{
  "experts_per_token": 1,
  "d_expert": 816,
  "activation": "squared_relu",
  "router_score": "sigmoid",
  "normalize_top_k": false,
  "routed_scale": 1.0,
  "balance_loss": 0.00232,
  "balance_bias": true,
  "lr_router": 0.00309,
  "norm_eps": 1e-05,
  "tie_embeddings": true,
  "beta1": 0.93,
  "seq_len": 256,
  "steps": 2960
}
Below are experts of layer 3 (counted from 0) of a mixture-of-experts language model. Rows are named router (the router's row for the expert), down (a neuron's output weights, with its number) and show model dimensions 160-319. Each number is 200 + 30 x the weight over its row's rms, rounded and kept within 0 to 999.
After each expert's rows: "comes before" lists some tokens at least twice as common just after its tokens as in all text. This comes from a sample of Wikipedia text that the model never trained on. Tokens count by the router's weight.

# expert 3
router,231,137,222,161,209,186,179,233,208,189,189,160,160,140,163,192,212,166,242,176,205,218,159,143,188,160,203,182,193,212,184,213,179,198,201,239,146,157,185,210,198,224,184,177,195,214,235,222,246,170,232,203,261,200,224,174,200,218,198,208,168,214,183,174,156,166,145,204,234,239,167,194,248,197,152,210,235,207,170,173,145,209,193,248,218,185,177,227,192,161,114,198,230,259,136,194,196,173,160,200,215,189,161,185,212,206,152,164,196,218,233,168,197,247,177,177,215,199,167,203,182,238,207,186,217,222,201,233,214,217,124,240,197,181,213,213,211,213,163,204,224,204,242,240,217,261,210,176,203,178,171,184,185,258,207,239,211,203,199,215
down0,249,223,180,216,228,181,212,135,189,159,207,138,221,206,227,127,196,199,163,232,216,204,224,235,174,204,174,172,176,194,212,192,176,242,210,265,215,211,143,223,199,176,188,248,175,179,223,176,184,200,172,236,177,195,190,217,257,222,235,226,190,196,222,159,228,203,154,164,220,188,215,228,215,214,130,215,193,173,192,197,237,243,213,159,175,185,188,228,155,240,193,189,192,168,195,206,186,209,222,184,222,177,254,200,222,196,228,218,178,168,203,269,182,176,202,246,191,267,196,211,249,269,237,132,218,183,245,221,168,183,178,180,187,158,226,204,203,198,266,240,197,205,197,189,178,235,185,222,200,186,212,225,221,218,158,172,213,245,189,225
down1,201,167,208,192,211,252,196,180,236,183,214,255,213,230,129,156,106,208,206,180,185,178,202,128,252,172,178,237,201,184,187,210,203,201,165,169,244,197,235,209,196,187,153,187,173,195,214,238,223,146,193,183,236,215,160,196,175,168,199,224,184,211,165,179,176,128,199,221,195,218,219,212,199,185,156,198,188,200,204,209,222,135,223,184,190,200,119,151,161,192,161,247,143,181,124,228,240,231,204,192,231,190,200,219,160,182,153,243,193,200,194,253,134,202,197,212,164,214,206,188,162,188,195,233,158,222,260,146,232,239,190,216,140,220,206,222,171,203,200,246,192,227,206,196,194,229,215,182,209,204,124,164,186,158,223,209,184,194,178,178
down2,206,170,212,190,194,183,200,179,134,215,208,196,202,209,197,210,212,176,175,237,194,231,181,217,199,187,186,165,192,233,212,152,199,150,209,187,189,179,126,184,248,184,185,215,215,243,233,175,231,253,211,217,180,230,211,190,235,211,150,210,187,208,188,185,210,173,175,199,209,163,251,246,129,290,197,214,254,186,154,236,165,173,177,176,204,194,185,199,214,291,255,162,168,196,190,227,174,228,190,168,246,216,169,159,230,204,200,144,215,269,167,226,239,164,199,213,206,259,227,160,221,192,188,226,208,107,183,229,214,196,176,151,246,195,212,225,174,213,203,272,189,280,210,188,186,174,234,203,201,170,203,180,193,216,200,230,178,225,180,225
down3,233,191,244,170,159,189,210,182,186,217,218,237,265,246,218,245,235,164,164,177,202,159,181,265,196,245,175,190,212,240,192,147,203,195,264,199,207,231,194,193,219,136,226,225,262,185,160,180,143,198,156,163,214,218,207,222,227,239,223,232,205,177,157,219,193,238,224,205,225,206,154,216,267,238,166,210,158,217,147,249,211,171,141,207,210,207,226,200,175,173,239,180,159,218,186,193,202,190,227,212,206,232,217,154,212,220,212,204,189,190,202,191,212,201,234,190,260,187,214,211,239,215,168,225,213,267,218,204,237,193,201,221,195,193,171,182,216,235,216,200,241,200,193,159,177,229,179,239,213,176,152,224,228,254,201,154,225,156,238,165
down4,225,199,211,188,182,228,229,216,205,168,206,227,202,189,225,139,208,222,234,168,214,214,147,140,206,199,182,241,190,172,225,204,214,215,184,223,269,192,211,203,182,191,207,212,167,237,180,196,152,172,213,229,226,210,140,267,148,168,215,159,191,190,191,172,217,230,197,244,195,184,202,215,209,181,231,197,103,157,191,240,211,204,234,205,149,186,240,137,186,195,211,184,216,205,245,220,221,215,193,227,153,205,178,196,151,217,178,228,170,211,173,151,202,209,175,214,237,212,255,217,191,157,155,235,193,156,194,217,174,194,258,199,260,203,187,168,171,237,202,204,250,185,228,216,195,162,145,225,165,171,221,186,208,129,192,252,214,246,168,170
down5,190,201,150,235,142,144,181,148,263,176,116,201,169,198,167,217,220,171,214,167,202,177,174,164,245,171,135,173,202,231,193,154,197,241,263,188,131,156,185,169,225,218,203,234,209,216,244,226,235,234,254,207,187,264,185,271,210,197,186,173,226,194,217,181,221,193,194,179,208,194,175,244,179,252,190,172,188,179,205,196,161,158,263,182,171,173,172,183,216,200,227,198,160,191,179,144,212,238,178,210,158,182,200,198,194,159,159,172,218,190,197,184,223,189,196,162,167,200,220,269,202,212,172,192,231,197,167,235,258,166,224,168,221,182,221,203,184,183,156,192,155,224,192,221,186,178,220,219,227,222,226,215,174,148,186,177,195,181,155,178
down6,256,240,154,147,209,174,171,250,174,158,235,201,179,194,174,214,228,183,178,194,217,197,181,152,190,201,213,205,202,177,251,208,227,217,177,201,199,205,235,153,215,186,212,242,223,227,205,220,283,255,189,179,180,202,227,253,215,225,211,169,207,168,223,212,150,231,222,188,258,205,240,217,206,182,221,225,230,214,224,225,253,249,185,211,176,238,237,197,188,212,193,208,197,192,181,149,180,163,274,213,255,205,261,222,236,191,207,169,111,186,196,210,182,231,165,214,213,190,201,212,240,162,225,213,220,192,167,190,165,149,188,200,204,161,238,176,181,203,152,201,215,198,183,239,224,171,185,240,224,236,199,233,204,176,219,235,162,185,208,228
comes before: " of", "s", ",", ".", " in", " and"

# expert 1
router,226,178,320,212,162,173,191,162,200,188,152,200,200,147,170,201,186,184,207,205,210,261,181,129,228,171,182,161,164,190,162,122,210,228,202,236,143,223,206,161,197,217,219,234,226,208,174,155,186,172,215,160,174,185,262,259,204,193,259,179,187,178,199,181,177,205,192,213,220,223,247,269,185,151,218,169,222,167,233,210,183,216,204,240,235,142,186,242,175,150,150,197,198,202,169,184,214,203,198,199,237,192,192,129,192,216,199,203,210,176,214,261,179,237,201,236,262,227,210,224,184,172,215,253,209,202,233,203,153,239,195,192,209,199,262,257,184,170,196,183,204,200,199,139,224,192,127,210,216,203,183,241,186,273,166,222,199,226,220,205
down0,173,200,189,159,231,188,183,210,225,152,208,208,210,187,205,214,212,173,149,216,204,182,166,200,228,157,179,246,236,191,209,227,195,257,167,173,205,195,106,216,279,230,198,186,152,208,160,276,170,156,153,213,187,219,203,182,165,237,242,182,198,136,171,215,202,155,244,268,173,198,229,214,188,196,151,177,188,225,204,173,188,184,207,272,199,208,242,178,200,225,205,222,189,223,189,169,198,188,194,221,232,189,195,187,163,180,174,175,174,190,218,210,244,269,195,170,165,189,163,206,195,179,213,150,235,161,176,194,209,255,200,241,194,225,211,184,203,178,197,217,199,201,182,197,185,189,211,199,225,149,132,146,166,209,197,163,217,185,226,167
down1,253,236,153,210,198,203,226,222,196,225,229,214,197,139,192,150,223,205,211,182,140,221,192,206,187,187,196,233,240,237,207,163,191,158,258,175,152,181,229,246,217,209,214,248,191,218,237,188,238,219,182,202,178,180,209,208,137,211,161,224,241,210,195,196,186,214,214,190,224,182,195,173,214,244,253,220,207,159,180,216,170,235,196,239,173,178,177,222,144,192,191,208,182,160,164,201,183,227,180,249,183,176,168,156,187,200,235,153,204,211,152,246,203,202,187,276,165,243,185,196,189,205,140,258,169,193,183,266,224,191,191,242,191,207,240,209,178,271,204,243,215,259,178,167,196,180,200,196,177,202,212,242,186,164,224,241,220,193,250,203
down2,243,203,194,144,211,205,214,134,213,199,178,212,228,205,159,204,210,210,186,240,229,208,208,201,199,200,268,219,214,198,171,184,183,217,204,174,250,185,160,198,174,216,170,170,197,238,189,264,203,212,206,253,281,241,190,209,177,228,227,201,194,154,272,178,240,189,212,175,191,219,174,192,261,197,193,172,151,187,181,236,245,173,206,224,206,172,227,219,209,220,223,258,161,152,168,177,256,215,217,191,184,189,177,222,176,161,247,190,246,152,268,174,195,210,183,236,205,144,201,199,245,148,210,228,189,195,207,204,236,176,249,272,211,143,176,159,225,264,227,213,220,197,217,220,180,231,251,163,223,177,138,218,288,240,213,166,237,197,259,165
down3,258,244,186,233,200,181,166,216,203,143,196,214,192,215,243,238,177,256,183,208,260,170,180,204,213,168,186,208,248,167,214,199,184,190,187,204,231,239,235,238,182,226,162,222,198,186,185,212,174,212,175,229,223,182,205,211,165,210,233,149,186,232,208,193,153,203,214,230,218,107,213,222,139,206,235,268,194,189,233,223,175,166,201,170,196,239,196,222,181,222,186,210,237,193,248,156,212,195,234,166,199,170,255,197,196,231,244,196,165,212,201,191,181,173,237,187,213,181,243,234,202,187,151,193,170,259,163,208,176,181,226,197,181,191,200,235,231,182,173,220,181,226,164,249,181,211,154,165,214,217,212,184,159,174,245,190,297,229,223,170
down4,190,194,149,159,197,166,167,172,189,209,199,232,229,182,157,158,259,195,181,188,169,230,215,212,190,173,215,236,190,169,182,201,218,187,222,178,273,185,205,233,208,220,167,184,163,239,157,186,260,245,187,220,226,207,221,153,196,235,225,207,218,197,222,213,218,203,245,214,235,160,188,250,208,188,203,147,219,223,159,198,212,139,202,135,200,226,236,219,221,232,182,204,226,216,209,228,190,167,203,238,172,195,207,264,196,214,177,226,159,193,166,214,153,226,171,218,172,241,207,228,187,188,164,200,229,208,218,186,178,155,218,228,177,242,208,142,208,157,209,216,179,236,196,208,159,219,233,193,271,169,191,211,256,213,139,204,156,220,130,150
down5,155,148,232,173,168,194,208,187,208,270,175,206,177,230,161,129,227,184,182,221,241,192,189,146,183,210,115,205,225,170,216,202,211,194,184,211,165,183,183,207,202,184,215,221,219,243,217,188,172,178,118,205,157,250,193,197,180,274,250,190,197,207,215,225,193,161,141,225,192,173,183,177,177,220,278,178,213,177,217,229,181,199,203,201,156,206,230,153,235,154,207,199,223,194,287,224,143,189,271,216,229,215,229,226,249,198,199,239,182,132,214,137,244,194,235,262,240,208,173,181,172,223,251,175,231,191,209,247,195,248,167,179,243,200,230,215,210,228,186,163,217,238,215,183,208,206,204,173,220,218,169,264,222,214,154,214,216,192,180,204
down6,250,140,240,183,179,242,255,186,211,198,232,218,192,198,197,236,200,209,205,197,173,168,223,201,139,223,168,233,146,253,229,185,229,204,198,149,168,186,193,207,152,196,206,219,226,197,181,184,227,243,283,230,202,181,241,237,196,218,201,172,238,213,144,233,148,220,225,210,150,172,183,250,217,233,207,183,222,203,247,164,149,194,231,232,239,186,205,219,200,226,178,175,191,265,225,184,184,221,235,176,160,273,193,203,186,218,311,241,227,177,139,186,198,219,201,227,198,244,218,161,222,232,213,194,245,192,176,209,133,239,181,204,162,195,187,191,215,215,204,212,165,176,162,236,191,205,204,200,193,200,230,187,171,237,218,194,213,218,208,159
comes before: "0", " |", "9", "1", "8", "5"

# expert 4
router,157,132,206,224,207,223,233,243,172,242,217,236,245,197,184,183,224,210,180,210,161,154,183,166,240,206,195,197,214,151,182,227,232,223,138,125,197,203,206,213,202,169,236,130,218,200,168,221,208,226,255,183,207,203,161,167,180,201,209,226,214,205,209,228,220,226,145,194,198,205,180,219,226,181,171,208,255,184,194,229,152,149,200,184,225,211,206,214,229,190,191,214,228,164,171,204,251,254,218,168,138,221,222,166,204,235,225,162,189,162,296,163,180,187,191,144,253,228,185,221,255,190,205,193,181,198,186,206,226,181,218,237,202,184,180,220,230,186,199,204,227,170,175,199,216,208,207,192,210,181,220,195,271,147,261,214,215,152,168,255
down0,164,219,159,219,213,206,236,193,160,186,246,197,178,194,146,184,189,262,173,207,175,192,233,182,251,216,257,173,207,198,194,207,176,191,178,202,189,194,151,176,225,194,203,235,205,202,234,207,155,163,180,173,177,224,184,171,189,193,228,225,240,169,180,203,203,242,123,128,236,201,174,204,211,234,205,179,172,192,222,191,200,232,142,166,185,213,216,242,191,194,252,217,198,225,143,219,206,143,182,266,215,236,240,192,177,256,192,212,166,193,223,209,207,170,201,187,157,183,209,170,197,223,206,227,169,186,170,202,201,184,125,184,238,171,135,254,201,188,137,268,232,211,161,210,168,243,238,186,187,245,199,197,188,203,240,259,180,194,212,216
down1,187,208,232,198,231,196,152,183,152,258,221,233,245,175,192,204,191,205,175,233,205,195,168,202,180,210,171,192,162,186,174,211,206,135,238,255,212,228,159,212,243,194,195,204,208,225,183,175,234,243,227,219,183,209,231,176,202,233,174,245,149,218,153,194,181,212,212,196,217,213,186,221,182,223,138,174,201,240,255,218,175,211,222,136,187,215,203,230,176,225,232,187,172,213,206,152,212,186,152,217,176,185,128,244,177,216,221,155,247,163,187,215,180,217,235,188,216,182,192,193,206,222,192,168,243,182,214,177,223,201,189,212,167,200,133,233,225,212,209,191,239,197,180,203,183,166,226,231,192,221,162,222,237,196,247,214,200,245,231,193
down2,246,233,237,183,214,235,191,225,193,240,236,195,207,220,108,193,228,215,204,186,198,193,220,184,181,169,224,217,195,170,181,183,169,209,202,181,196,181,220,223,187,160,164,229,207,256,219,206,215,155,202,201,216,201,185,246,212,216,214,268,148,199,244,223,205,205,236,184,205,215,169,205,171,213,201,222,157,189,180,175,241,199,167,216,180,191,223,196,191,172,200,172,193,203,224,206,229,194,242,237,199,174,197,224,188,216,181,288,227,234,252,182,226,162,218,154,188,213,180,212,214,189,177,205,199,206,184,261,195,266,233,183,173,215,200,207,237,235,233,196,215,212,207,194,192,235,211,237,193,183,213,206,208,178,188,187,274,156,192,185
down3,242,204,201,168,187,227,232,271,192,241,226,226,182,186,174,145,205,231,202,222,219,202,186,183,154,163,163,245,200,248,235,197,163,247,191,188,173,276,196,240,214,186,220,270,212,205,195,178,252,225,188,222,162,194,182,222,134,216,255,183,190,202,207,218,153,259,190,157,182,217,218,247,183,197,158,179,213,216,202,183,265,177,152,182,194,238,184,202,183,190,189,222,189,222,194,206,201,240,201,184,245,188,208,189,245,186,276,210,196,202,213,201,185,211,166,180,196,259,194,227,187,200,226,232,194,157,257,237,169,165,180,165,201,251,235,197,227,158,188,233,223,194,159,218,162,222,198,208,255,179,198,215,171,209,232,246,226,215,212,213
down4,224,254,250,181,195,179,202,206,223,183,206,198,194,222,176,181,146,237,167,206,216,220,240,221,176,142,180,220,228,207,174,192,144,228,215,203,186,286,228,152,199,201,178,224,223,228,254,168,215,195,178,183,230,231,123,202,215,147,217,172,251,216,170,213,184,184,207,272,209,193,188,208,195,226,151,173,172,225,235,214,170,172,223,184,174,187,189,217,185,196,275,234,201,193,209,201,165,164,196,151,216,195,177,197,180,222,169,228,223,222,196,242,200,149,208,207,191,238,188,172,225,146,241,228,207,201,283,210,194,198,148,186,229,235,166,204,245,202,190,179,238,163,195,236,213,166,258,227,233,186,149,187,255,202,190,182,209,227,169,189
down5,165,207,197,199,213,196,152,232,223,152,148,137,156,165,186,296,203,178,183,190,203,248,201,207,194,163,267,197,213,155,193,218,192,135,200,238,163,182,211,138,242,142,191,192,200,218,237,159,230,126,210,192,214,163,246,125,173,210,180,107,181,210,193,216,194,186,247,202,229,218,215,185,244,233,189,194,159,170,201,180,158,220,181,210,208,206,217,238,157,157,174,168,212,200,206,245,201,145,209,202,207,150,220,169,194,179,175,229,186,224,188,200,263,194,219,198,192,214,206,210,185,247,202,172,174,210,178,197,185,216,201,201,213,163,200,169,183,254,226,260,232,252,156,175,265,216,206,235,173,206,148,227,196,196,232,200,216,166,242,214
down6,188,200,172,255,258,236,204,194,179,218,223,166,199,192,208,217,209,222,175,158,159,197,148,214,202,236,221,167,176,241,192,248,250,223,169,192,200,243,228,195,186,212,204,156,197,250,185,162,257,232,220,181,210,222,121,219,190,257,237,164,187,238,210,172,198,199,176,247,213,222,201,186,178,155,218,216,175,192,221,215,211,188,186,157,213,183,212,220,238,228,174,168,242,228,210,221,196,162,138,231,184,241,194,229,207,188,213,183,159,225,175,194,173,220,197,151,228,186,235,207,174,205,166,184,134,217,178,182,195,151,156,227,258,170,195,207,169,238,211,161,196,170,207,178,193,202,221,230,224,193,214,141,188,209,237,183,198,220,153,177
comes before: " ", " the", " and", " he", " a", " which"

# expert 6
router,227,176,214,235,242,227,180,195,247,180,172,156,195,159,266,203,219,174,227,188,225,204,243,233,187,186,210,169,204,261,169,212,144,171,226,241,164,160,215,182,157,198,227,210,201,209,214,170,211,175,211,229,174,185,194,198,220,194,217,202,191,201,228,172,230,223,234,253,210,201,234,223,160,168,171,248,177,251,189,134,158,193,243,170,196,147,201,228,226,172,188,235,187,169,159,191,207,239,208,194,200,159,218,233,151,160,152,184,230,247,196,219,215,171,222,171,170,232,209,226,256,185,215,151,194,173,227,219,203,226,237,173,154,228,210,198,141,152,239,183,187,195,166,209,189,212,200,182,185,171,230,196,160,193,145,178,180,206,250,238
down0,190,182,172,174,234,204,211,205,238,236,172,202,121,145,181,238,200,170,189,233,171,223,183,175,127,165,201,154,182,187,212,207,199,159,199,259,177,182,297,179,223,230,243,170,213,180,177,225,208,187,174,205,211,187,218,216,230,217,217,239,194,205,196,177,179,157,168,228,170,176,169,136,181,190,134,187,182,183,215,214,192,171,190,211,185,240,261,200,195,190,186,231,195,211,228,182,207,202,161,218,176,208,204,238,233,163,247,182,232,157,198,200,206,204,177,215,255,173,172,207,217,177,186,198,187,225,212,237,223,204,149,193,239,155,195,192,191,214,178,144,185,234,201,245,268,252,219,219,242,158,199,197,220,222,136,258,205,201,207,191
down1,214,181,139,219,183,221,125,210,193,186,195,232,191,230,224,180,203,208,225,217,180,181,209,204,219,216,197,193,199,199,144,176,233,187,192,184,211,146,187,236,174,220,223,187,178,198,148,227,161,223,179,173,204,220,240,193,185,223,271,203,172,210,149,191,202,232,114,223,183,166,168,192,214,204,185,142,220,150,181,208,225,278,218,216,237,161,212,186,228,184,164,212,189,222,130,183,230,212,186,217,190,236,155,209,182,153,203,187,200,196,190,115,210,151,177,179,145,162,178,147,189,171,141,204,242,167,147,204,228,211,224,225,218,161,218,188,254,194,218,216,201,175,179,233,217,171,216,176,230,203,274,203,145,186,149,220,204,228,152,156
down2,172,206,214,185,191,187,186,183,215,142,231,212,220,181,218,190,184,157,186,221,221,221,182,203,217,123,159,260,224,206,196,174,246,211,200,217,166,166,159,255,217,206,152,212,248,219,156,196,197,180,188,202,137,180,207,212,179,193,222,214,206,214,229,195,238,241,206,234,191,176,190,188,158,193,165,178,213,264,183,214,219,215,157,157,179,158,207,246,209,201,212,277,192,156,113,226,158,202,190,179,204,189,243,237,178,190,128,162,214,138,183,186,152,217,213,180,169,191,218,182,230,172,179,213,199,197,187,168,227,226,205,204,186,199,213,192,265,214,182,192,244,212,177,248,195,222,163,243,232,237,198,220,180,188,198,212,185,193,234,211
down3,215,182,283,161,177,179,213,187,185,247,166,247,230,198,223,233,138,201,247,176,207,148,203,238,210,210,156,181,182,287,180,165,203,192,213,215,218,142,199,164,207,198,193,249,227,182,217,239,223,234,187,211,149,177,189,215,172,170,207,182,228,212,197,218,213,221,193,173,204,245,156,149,178,186,163,154,227,150,149,217,202,206,181,207,208,218,220,187,193,146,261,213,176,183,207,170,193,136,252,243,259,223,217,228,239,203,236,181,210,224,137,174,215,192,150,214,204,263,239,130,128,180,219,214,166,231,189,195,205,155,200,198,194,182,246,173,236,221,197,186,162,202,203,217,150,223,224,185,298,216,174,170,170,208,172,212,248,248,181,193
down4,202,220,204,153,236,232,216,231,152,219,141,203,155,222,215,237,175,234,253,182,239,203,171,137,235,196,238,219,278,256,167,215,195,158,178,183,195,194,170,221,147,192,193,163,176,131,174,189,143,165,176,186,211,172,160,213,208,177,218,138,254,255,223,175,203,168,170,174,214,203,196,230,220,235,163,180,188,184,203,153,238,158,150,254,212,218,205,230,170,194,183,175,191,181,229,242,219,175,187,206,217,206,178,181,206,241,197,229,185,187,227,243,199,167,215,193,175,270,223,204,198,154,178,197,144,241,246,115,219,216,160,204,186,224,212,205,223,187,191,235,214,183,233,186,173,175,178,227,204,234,174,175,210,220,137,184,183,189,208,165
down5,167,162,215,172,211,191,189,187,209,234,162,199,200,175,258,220,208,225,229,189,240,189,165,201,154,216,212,246,205,164,194,180,250,261,265,228,185,165,198,184,159,221,195,197,241,225,264,206,160,235,164,228,186,181,145,166,179,221,219,188,187,263,161,160,146,199,232,181,169,199,205,239,198,159,223,187,211,182,184,240,168,192,225,194,197,205,214,151,236,213,191,196,179,233,224,208,160,198,195,225,206,218,185,250,172,221,164,201,159,168,111,198,235,193,195,225,206,193,213,215,206,213,188,219,210,179,206,222,206,239,209,177,201,227,165,223,212,201,175,189,192,183,169,180,243,185,170,159,185,264,173,275,242,130,176,221,236,184,222,285
down6,184,186,201,183,219,202,236,213,183,211,203,175,139,211,193,157,242,226,154,194,203,226,194,156,168,213,223,176,221,177,248,174,185,182,206,220,157,194,194,193,213,231,173,178,226,183,224,231,156,208,189,182,189,171,172,197,176,197,236,206,188,197,184,207,228,184,176,154,226,195,170,196,119,153,231,189,233,143,174,237,208,226,190,221,191,221,252,201,189,223,275,211,208,245,261,205,223,106,187,237,275,219,215,142,222,213,167,199,167,220,219,271,241,232,213,257,214,198,166,246,215,191,230,196,206,151,175,212,183,268,176,178,164,167,221,199,225,184,204,245,236,160,232,210,210,173,184,213,246,187,196,194,195,167,182,211,167,196,183,223
comes before: " a", " the", " to", " in", "ed", "ing"

# expert 5
router,176,200,148,237,189,146,159,207,216,191,176,174,171,216,216,188,221,224,206,208,221,202,191,211,231,197,267,167,189,166,188,204,228,223,176,198,254,223,203,166,161,217,204,185,207,249,244,247,184,200,132,219,206,163,238,226,217,195,205,232,215,152,243,232,173,235,182,179,190,225,188,178,190,206,221,204,228,229,176,181,214,203,229,196,187,184,212,202,161,209,175,176,207,253,180,178,176,189,158,193,228,220,114,211,153,230,184,161,218,253,184,179,205,212,201,176,172,191,211,219,168,203,160,234,207,219,194,124,195,196,202,196,155,230,197,210,192,216,217,205,201,211,234,228,163,176,174,202,248,204,212,181,205,157,141,202,201,173,187,235
down0,198,223,209,246,188,163,180,235,221,145,186,231,158,183,240,200,209,219,189,218,217,135,161,189,179,241,237,188,196,201,191,247,173,199,212,226,159,205,176,202,175,243,208,210,204,193,235,191,152,202,224,181,238,277,220,234,258,182,217,212,171,250,227,204,207,232,165,224,223,242,160,187,154,165,215,230,204,173,250,225,250,131,210,170,240,187,140,197,213,163,221,223,258,146,215,225,238,169,236,249,255,208,200,167,183,224,189,208,235,224,193,214,157,180,231,173,154,154,201,218,209,193,243,211,198,202,220,198,184,164,174,165,177,188,140,235,184,165,201,129,222,193,241,185,258,151,223,164,155,221,162,208,210,173,176,201,183,207,186,191
down1,164,190,163,251,178,215,233,203,241,170,205,240,154,151,188,236,198,191,213,142,218,170,152,184,213,189,201,217,195,177,174,220,172,246,182,186,234,226,240,197,199,190,213,164,216,194,240,169,183,197,220,144,269,237,245,181,170,196,200,166,236,255,247,193,236,208,170,150,211,179,176,211,193,200,228,234,214,147,217,207,187,216,209,176,195,173,167,176,179,114,244,186,170,200,174,132,232,166,235,210,192,221,203,252,213,193,199,190,196,199,168,229,212,162,159,223,197,221,192,174,264,245,137,217,190,204,193,266,195,247,183,233,176,207,197,153,180,198,229,161,166,201,243,188,169,177,228,165,192,180,226,192,197,228,232,178,208,192,240,247
down2,177,213,144,134,170,182,254,157,172,283,207,175,193,201,190,180,196,244,267,182,233,211,212,186,224,173,221,188,219,177,175,246,242,186,181,173,206,220,163,183,217,196,202,164,225,168,132,170,223,242,209,198,168,124,198,246,156,154,260,215,150,190,183,231,196,191,223,151,221,142,170,238,223,184,202,199,189,169,194,211,241,129,229,228,249,192,190,228,179,190,172,205,215,199,192,219,248,183,170,191,208,200,203,190,212,228,215,184,193,219,218,183,207,222,213,248,214,165,238,170,228,223,215,277,218,182,209,227,213,262,194,229,172,234,219,181,241,224,207,204,187,254,204,173,179,228,217,167,146,231,191,220,187,147,239,237,262,202,170,198
down3,229,197,222,184,204,225,273,216,184,93,220,194,201,182,181,146,239,211,158,224,192,169,183,254,172,255,210,207,184,199,206,140,224,262,189,193,240,195,196,196,182,175,211,238,155,188,218,241,175,202,235,219,164,245,127,165,237,112,178,206,225,148,192,190,172,172,226,229,128,205,212,234,195,216,194,221,210,181,190,241,289,202,229,181,227,190,187,193,183,237,201,205,189,198,174,160,160,193,225,187,234,233,195,177,232,216,223,184,215,201,200,228,205,197,230,233,222,112,179,139,166,173,190,235,240,184,201,220,207,179,207,217,187,150,223,186,201,218,208,237,197,180,179,197,172,194,236,132,159,179,171,178,152,197,219,250,230,239,181,233
down4,202,193,226,158,192,200,210,185,141,213,222,199,211,157,195,209,171,218,167,233,231,207,168,225,167,200,150,232,238,221,211,175,177,164,124,177,214,151,240,228,176,191,175,125,175,217,201,266,224,198,229,207,162,174,189,194,169,142,168,247,185,246,160,169,206,208,172,181,110,215,194,189,169,188,155,182,203,194,174,221,244,187,174,144,161,177,186,223,221,185,187,229,223,217,171,227,158,195,262,219,237,234,234,218,226,197,154,163,228,168,173,216,162,151,172,184,201,153,225,230,181,196,215,173,197,200,199,190,202,213,181,177,202,191,197,219,224,208,159,180,208,184,178,219,149,199,144,215,196,225,248,192,202,254,197,179,230,209,206,168
down5,203,205,199,188,181,240,245,226,223,231,192,221,136,199,226,244,172,154,209,174,182,192,203,232,174,223,199,170,250,270,211,159,176,155,166,210,232,216,208,212,176,181,199,213,206,202,200,229,208,184,196,226,231,154,175,148,224,214,185,160,205,198,154,153,182,166,184,182,173,207,237,169,266,188,247,167,193,182,169,159,156,148,181,188,154,183,170,245,160,196,240,220,215,198,226,183,154,204,157,209,230,247,188,264,221,181,209,181,204,202,204,209,198,187,170,244,189,187,161,166,212,157,209,237,165,156,223,230,250,187,183,233,217,201,189,229,204,180,246,168,177,191,213,231,233,220,155,189,198,197,199,258,221,205,229,215,156,189,177,227
down6,243,165,242,174,174,179,192,202,206,176,263,215,170,213,176,186,217,215,185,190,240,204,244,163,247,198,190,159,184,190,177,229,237,187,244,217,213,199,187,188,202,208,238,206,237,201,227,207,196,191,210,235,241,131,208,242,196,200,204,128,167,140,204,203,191,206,218,261,208,199,237,150,192,174,269,188,208,281,170,175,158,174,184,174,215,253,212,213,203,182,173,189,216,207,173,154,219,252,163,214,129,230,195,229,165,196,245,187,167,174,225,196,180,177,241,231,144,231,200,214,193,198,256,249,183,143,147,187,212,239,189,191,219,218,198,150,191,210,170,144,166,222,196,223,187,145,185,272,227,176,186,210,221,131,195,250,234,215,244,195
comes before: "\n", " ", "-", " The", "|", " In"